Weights of a small mixture-of-experts language model, trained from scratch on English Wikipedia.
Size: 13 layers, width 320, vocabulary 8192, 64.5M parameters.
Training: a variant of SOAP for the experts, 458M tokens, 6984 steps.
Below are experts of layer 3 (counted from 0) of a mixture-of-experts language model. Rows are named router (the router's row for the expert), up (a neuron's input weights, with its number), down (a neuron's output weights, with its number) and show model dimensions 160-239. Each number is 200 + 40 x the weight over its row's rms, rounded and kept within 0 to 999.
After each expert's rows: "mostly gets" lists some tokens that are sent to it at least half of the time. This comes from a sample of Wikipedia text that the model never trained on.

# expert 15
router,155,189,214,154,167,233,152,227,202,143,194,219,158,243,252,307,192,160,138,220,194,207,139,78,253,159,214,202,148,109,198,214,195,213,227,203,315,171,197,181,134,218,129,182,222,105,202,161,105,156,210,142,151,183,149,188,219,151,161,173,233,182,150,180,168,215,193,233,220,209,102,148,195,176,222,85,189,206,274,228
up1,195,217,220,170,207,169,164,259,203,109,140,186,191,189,227,220,195,225,236,205,181,166,247,175,185,147,233,223,203,195,191,280,224,177,260,213,107,218,235,190,145,261,182,208,289,130,233,187,209,175,223,179,205,252,194,283,182,225,150,299,242,140,207,188,206,215,234,238,164,210,260,192,180,165,227,183,143,202,239,233
down1,187,222,182,220,227,164,186,243,195,234,190,212,119,167,262,248,209,163,206,174,199,234,208,155,170,216,242,190,167,198,224,199,261,203,141,179,210,247,217,219,263,228,158,153,187,249,156,202,239,182,225,149,177,193,187,179,127,204,209,226,264,214,189,178,175,132,211,170,222,216,101,174,152,234,251,239,266,142,221,219
up2,210,278,191,168,200,202,222,235,159,208,162,161,176,209,172,213,241,261,216,125,179,159,216,133,174,211,187,216,174,204,148,197,174,230,121,218,173,197,273,215,207,211,163,209,184,264,157,213,245,145,190,186,150,256,206,219,216,183,138,163,139,203,247,235,228,243,204,201,164,160,204,198,257,252,114,186,204,180,171,199
down2,267,202,253,220,218,195,186,222,136,197,225,158,249,153,159,177,241,148,204,236,270,227,225,139,258,204,193,237,232,172,199,171,246,183,131,171,150,202,177,271,257,199,164,229,168,239,175,327,172,182,186,231,168,225,249,162,198,235,187,95,45,224,208,220,141,117,180,179,217,229,182,248,216,160,194,238,233,183,203,203
mostly gets: "e", "le", "re", "se", "de", "te"

# expert 2
router,153,165,212,228,125,175,236,159,128,181,213,167,230,203,200,204,159,285,157,186,187,251,163,252,239,234,209,205,216,184,160,254,175,168,128,212,220,213,213,179,106,195,189,166,315,246,202,140,181,235,240,182,112,191,143,112,267,241,227,189,180,180,252,213,146,156,185,222,189,203,138,242,243,207,188,181,159,258,247,215
up1,208,153,148,157,237,179,239,192,237,172,121,183,239,200,233,132,126,229,241,169,253,210,152,236,114,240,192,244,214,170,170,187,200,162,177,186,136,204,161,232,138,142,162,213,280,204,210,180,193,179,213,207,206,226,212,163,203,149,217,186,184,196,269,213,267,145,210,232,190,178,229,179,162,231,247,187,199,204,177,249
down1,221,194,218,217,201,220,204,228,234,181,256,171,251,214,170,172,206,183,208,269,151,166,223,181,196,199,132,159,240,244,207,147,183,150,216,167,229,180,180,250,259,231,228,154,175,228,201,319,223,272,199,151,218,181,162,255,204,198,211,176,149,291,216,156,142,215,241,147,197,179,171,222,258,220,205,171,236,227,168,147
up2,248,183,221,217,229,143,142,134,261,245,100,200,144,181,276,218,216,174,232,243,166,252,205,163,169,221,233,237,222,203,153,155,196,222,250,185,242,209,235,233,243,192,199,266,238,228,200,119,170,197,204,159,204,279,237,114,287,183,231,195,179,219,273,238,150,208,211,234,263,321,179,238,132,220,221,212,244,288,207,219
down2,194,188,187,227,161,205,188,199,180,160,325,242,232,182,187,221,237,221,203,190,289,173,204,163,208,176,214,187,195,248,238,211,230,206,144,206,170,200,180,215,144,240,219,220,159,173,273,203,278,232,185,162,177,186,221,184,201,124,222,187,282,230,192,190,153,167,208,180,121,100,167,262,249,168,228,263,164,206,213,145
mostly gets: ",", "),", " and", "\",", " –", " &"

# expert 3
router,206,195,178,235,177,197,122,270,183,210,228,241,199,206,257,249,205,197,191,234,253,213,209,85,178,164,203,201,268,179,181,271,178,187,197,181,231,317,146,209,109,130,231,200,211,212,179,236,196,343,197,178,146,278,195,195,172,166,224,133,240,213,230,148,220,264,157,264,171,167,216,189,191,215,247,64,193,191,152,232
up1,149,260,200,211,205,119,207,133,160,199,192,180,220,154,174,259,265,180,154,208,170,147,195,171,231,185,169,187,240,239,213,211,241,186,125,231,213,130,195,272,196,214,247,211,211,272,228,194,208,199,284,242,194,242,202,218,226,231,185,252,253,229,234,197,147,258,228,160,167,196,130,250,133,156,266,181,180,172,224,207
down1,200,154,227,226,165,205,246,150,260,157,57,189,224,277,240,211,132,206,200,277,148,227,193,233,196,221,133,164,192,238,227,175,156,185,207,262,229,178,119,184,166,195,114,140,194,200,218,220,229,256,197,212,232,190,203,227,274,235,244,247,162,262,175,247,193,218,111,210,252,262,241,222,214,167,218,220,229,253,135,183
up2,211,137,151,201,217,219,177,209,179,204,115,234,240,203,296,241,208,120,169,191,143,186,211,190,116,198,139,212,233,240,187,223,235,95,142,152,218,168,182,190,126,213,191,241,227,170,155,163,171,245,194,146,213,229,143,223,252,162,128,233,216,260,219,156,197,173,120,149,167,180,190,203,178,201,229,206,232,211,146,205
down2,257,185,195,151,237,185,213,266,133,225,169,238,189,179,114,174,237,229,218,133,204,204,161,175,195,216,249,200,193,156,177,199,245,152,227,218,179,150,257,208,124,258,215,161,238,194,245,159,290,248,139,200,131,197,242,220,136,229,171,221,229,218,191,346,282,242,268,147,210,220,218,193,199,167,137,127,255,229,156,231
mostly gets: " Al", " K", " She", " Ha", " Ka", " Ra"

# expert 5
router,165,215,207,158,258,151,248,194,152,201,184,217,247,276,227,194,128,274,152,214,259,237,186,260,271,252,222,203,174,281,210,267,140,190,224,187,210,211,209,228,138,212,234,86,230,182,273,206,207,208,210,171,181,178,154,221,149,249,115,179,219,217,203,132,195,144,232,296,191,208,210,229,212,172,222,177,120,229,242,215
up1,213,217,169,237,172,206,171,187,163,284,243,134,86,228,115,209,202,232,198,237,240,134,253,114,245,198,190,195,229,255,214,180,212,180,227,165,216,175,242,283,172,157,188,212,255,175,234,249,173,276,226,170,269,164,203,201,230,191,196,262,171,153,290,164,208,176,205,221,132,256,179,144,218,182,176,142,219,175,154,178
down1,217,228,232,240,194,182,163,214,179,163,200,219,270,225,230,166,192,191,194,247,244,183,241,165,199,110,143,142,239,170,245,230,233,228,138,200,251,201,136,212,203,169,290,236,170,211,205,236,218,184,243,261,180,228,221,201,197,183,170,160,232,184,210,276,222,228,169,155,217,200,193,220,165,162,196,191,164,186,211,199
up2,198,194,189,154,211,171,138,233,224,274,265,226,189,286,242,197,354,214,185,227,176,167,176,238,199,206,249,260,150,142,196,246,281,195,148,257,180,218,186,259,217,151,212,172,197,228,230,199,142,196,156,224,237,152,190,292,137,218,190,184,168,145,259,207,164,182,183,218,141,144,211,178,171,172,222,189,121,156,179,203
down2,185,159,184,250,212,198,201,233,201,161,209,225,190,168,196,204,202,216,190,228,201,197,226,247,155,238,207,163,240,268,188,168,236,237,186,196,78,151,206,199,174,172,223,214,159,233,241,176,246,219,285,229,185,176,159,228,212,253,204,167,204,225,215,212,135,201,283,156,213,150,196,191,226,208,119,216,203,277,236,170
mostly gets: " |", "|", "---|---|---|---|", "|---|---|", "|---|---|---|", "|---|"

# expert 10
router,242,161,270,176,268,217,155,231,160,136,195,196,136,112,266,200,231,194,203,264,284,199,166,204,200,206,212,233,158,233,174,226,230,224,174,295,244,183,140,197,240,116,176,229,188,135,224,231,167,244,157,203,179,220,192,194,257,211,177,221,190,196,162,172,196,171,183,184,150,216,194,207,194,184,247,178,217,185,153,265
up1,278,130,176,231,181,217,199,188,239,263,154,206,189,221,277,170,276,202,276,161,122,73,211,171,236,245,217,155,177,255,188,228,261,225,179,202,139,240,148,167,257,150,252,212,161,196,200,211,235,201,120,180,167,166,99,231,211,226,142,185,238,195,231,279,212,204,228,221,162,245,253,212,238,206,224,221,248,206,271,217
down1,181,216,192,275,211,245,211,214,246,246,164,135,187,134,215,166,236,193,241,157,183,187,124,145,188,191,206,68,208,296,187,186,227,185,244,234,182,219,221,153,130,250,174,154,261,164,205,190,165,259,204,213,183,237,180,176,251,242,90,212,214,242,193,153,219,267,223,201,243,236,187,198,121,205,213,236,243,219,208,181
up2,238,169,168,165,178,200,115,198,152,170,204,181,149,237,103,165,180,216,218,170,235,229,193,193,276,166,214,234,219,285,195,268,260,191,160,196,264,208,188,220,163,204,236,169,159,186,213,196,236,218,140,239,202,228,257,162,236,148,175,164,264,97,214,221,252,171,221,223,205,277,226,215,133,216,237,298,231,195,176,262
down2,208,207,189,188,202,168,197,261,163,196,172,149,238,207,188,207,200,192,168,152,207,215,200,190,220,174,207,206,161,285,177,195,181,225,108,159,276,206,216,179,158,147,224,199,121,173,281,166,208,196,161,205,221,220,193,206,275,170,304,188,112,171,205,200,167,162,257,245,166,205,180,145,208,218,222,165,214,190,202,245
mostly gets: "ted", " won", "nd", "ov", "ed", "bin"

# expert 7
router,198,124,193,184,228,174,227,194,168,201,203,181,138,185,235,280,199,236,175,209,153,221,160,291,266,183,147,220,223,170,213,206,79,189,223,239,259,234,214,175,146,193,221,58,223,91,238,204,171,215,211,236,231,228,167,156,177,161,172,160,176,213,219,204,168,142,225,311,211,212,254,186,136,219,169,164,216,250,247,274
up1,214,241,147,187,191,202,238,217,241,117,250,174,262,236,204,246,154,168,210,209,191,197,228,211,210,207,173,175,214,240,204,221,273,187,161,219,251,183,117,206,212,202,196,231,216,195,243,204,232,186,146,198,229,177,121,182,136,169,239,202,156,118,255,237,116,187,207,182,243,203,245,206,228,167,199,164,249,296,265,197
down1,264,131,141,179,187,180,169,181,188,213,144,180,245,159,221,231,237,108,198,125,245,255,187,213,224,162,193,190,234,179,171,224,231,126,198,192,191,157,179,170,133,200,236,236,205,201,211,161,201,232,238,221,194,196,191,181,159,148,220,156,139,211,231,232,238,149,138,197,144,179,186,196,242,213,242,263,191,125,183,223
up2,228,166,212,216,225,201,186,241,214,172,179,218,230,247,229,226,191,229,253,241,186,218,224,204,196,214,259,213,228,128,264,168,208,137,243,232,196,237,160,238,190,241,225,245,203,182,214,168,148,205,155,201,276,138,253,185,250,239,209,228,198,179,236,213,146,170,288,218,274,220,200,137,165,279,184,157,171,249,229,174
down2,185,218,178,206,177,190,145,260,193,190,172,213,288,247,109,213,189,213,245,163,182,223,167,216,167,223,215,194,199,232,184,94,248,192,158,124,272,200,196,270,162,173,204,228,167,141,233,202,181,193,274,287,212,185,230,197,237,231,230,191,91,244,219,108,186,264,218,147,240,180,168,129,240,235,272,224,200,192,153,208
mostly gets: " a", " the", " The", " an", "The", " its"

# expert 0
router,147,191,188,150,155,208,153,257,209,236,173,201,165,259,212,251,195,229,163,208,236,193,207,257,174,175,163,218,214,223,236,224,198,145,204,200,251,220,170,189,208,191,153,157,118,126,228,264,194,208,190,171,196,218,180,159,172,192,174,197,188,192,183,123,212,200,209,245,220,195,217,200,173,197,203,80,193,290,213,203
up1,251,131,197,149,264,129,238,239,170,131,233,209,136,180,194,173,151,223,240,214,221,223,289,173,201,171,166,191,246,150,162,180,293,228,270,201,177,218,233,129,221,190,218,227,184,215,198,206,212,187,148,204,230,221,208,143,141,148,218,245,101,220,206,258,253,167,202,182,164,240,255,207,152,191,236,243,247,256,187,250
down1,273,154,275,211,233,272,296,261,234,211,175,191,185,202,215,161,208,154,186,269,250,54,251,239,202,260,223,120,213,195,193,264,149,118,236,228,188,170,231,266,226,180,218,206,161,247,172,197,164,208,203,168,190,175,216,281,185,195,239,222,247,242,272,228,228,236,150,149,199,271,214,211,195,199,235,182,178,240,200,180
up2,166,189,186,290,228,180,153,218,145,124,190,170,163,155,209,172,224,150,189,164,146,270,211,305,249,176,200,190,174,175,222,179,170,181,165,244,183,240,140,187,189,170,189,213,218,183,142,113,176,244,194,140,281,242,201,201,226,212,210,236,186,223,225,182,211,226,160,182,195,208,242,202,178,208,200,170,167,212,226,158
down2,93,172,142,219,200,184,231,290,213,203,158,193,202,134,212,185,201,195,151,267,204,192,188,216,224,229,54,158,246,214,211,195,202,195,178,147,104,187,234,221,174,199,211,201,197,156,252,227,212,171,230,228,118,154,241,260,242,208,225,153,202,253,169,193,147,226,207,165,175,204,231,172,227,229,224,173,241,212,154,234
mostly gets: "vers", "ek", "ets", "ón", " While", "ero"

# expert 9
router,235,170,202,191,262,249,212,184,194,279,234,211,111,118,188,169,253,175,187,263,195,244,245,184,225,217,136,205,250,113,189,270,155,198,235,181,259,219,186,231,111,269,165,148,193,150,241,174,165,199,246,201,200,197,186,201,160,216,216,116,151,190,209,193,173,217,226,205,191,197,285,167,228,209,238,167,119,213,130,216
up1,179,230,190,153,173,251,261,232,138,254,204,75,119,201,138,175,164,198,246,248,204,189,250,298,220,239,234,291,251,159,240,217,182,201,243,196,215,173,231,220,235,186,184,192,177,262,200,176,194,212,211,130,228,144,213,221,206,233,236,123,152,271,223,183,246,156,133,227,203,253,178,292,201,155,266,215,153,191,197,223
down1,172,208,255,194,234,230,295,155,236,203,215,234,210,200,212,209,199,240,251,229,207,235,141,136,217,218,233,217,188,223,228,197,138,129,135,223,201,180,182,198,198,209,197,239,158,168,221,231,99,144,169,183,124,175,237,141,193,132,183,335,291,217,215,246,174,320,144,204,262,211,185,157,252,180,240,159,172,208,144,134
up2,153,189,160,217,261,227,157,210,163,204,202,177,157,261,182,227,201,216,141,112,196,253,167,215,184,192,152,224,247,206,280,209,191,111,222,205,171,212,167,215,231,191,180,256,150,178,203,157,203,159,269,219,200,186,197,225,209,214,135,141,207,207,225,171,211,234,102,185,248,194,198,154,194,233,220,199,199,195,205,237
down2,227,213,168,163,179,219,264,206,264,202,187,219,209,137,233,214,219,263,141,221,254,169,177,130,168,221,188,248,225,258,259,190,130,223,172,179,251,180,183,235,228,181,220,206,260,223,201,228,139,146,162,217,152,227,142,211,193,169,169,213,241,219,197,124,255,198,217,201,234,224,146,263,174,258,260,160,160,201,225,155
mostly gets: "'", " de", "’", "า", "ร", "อ"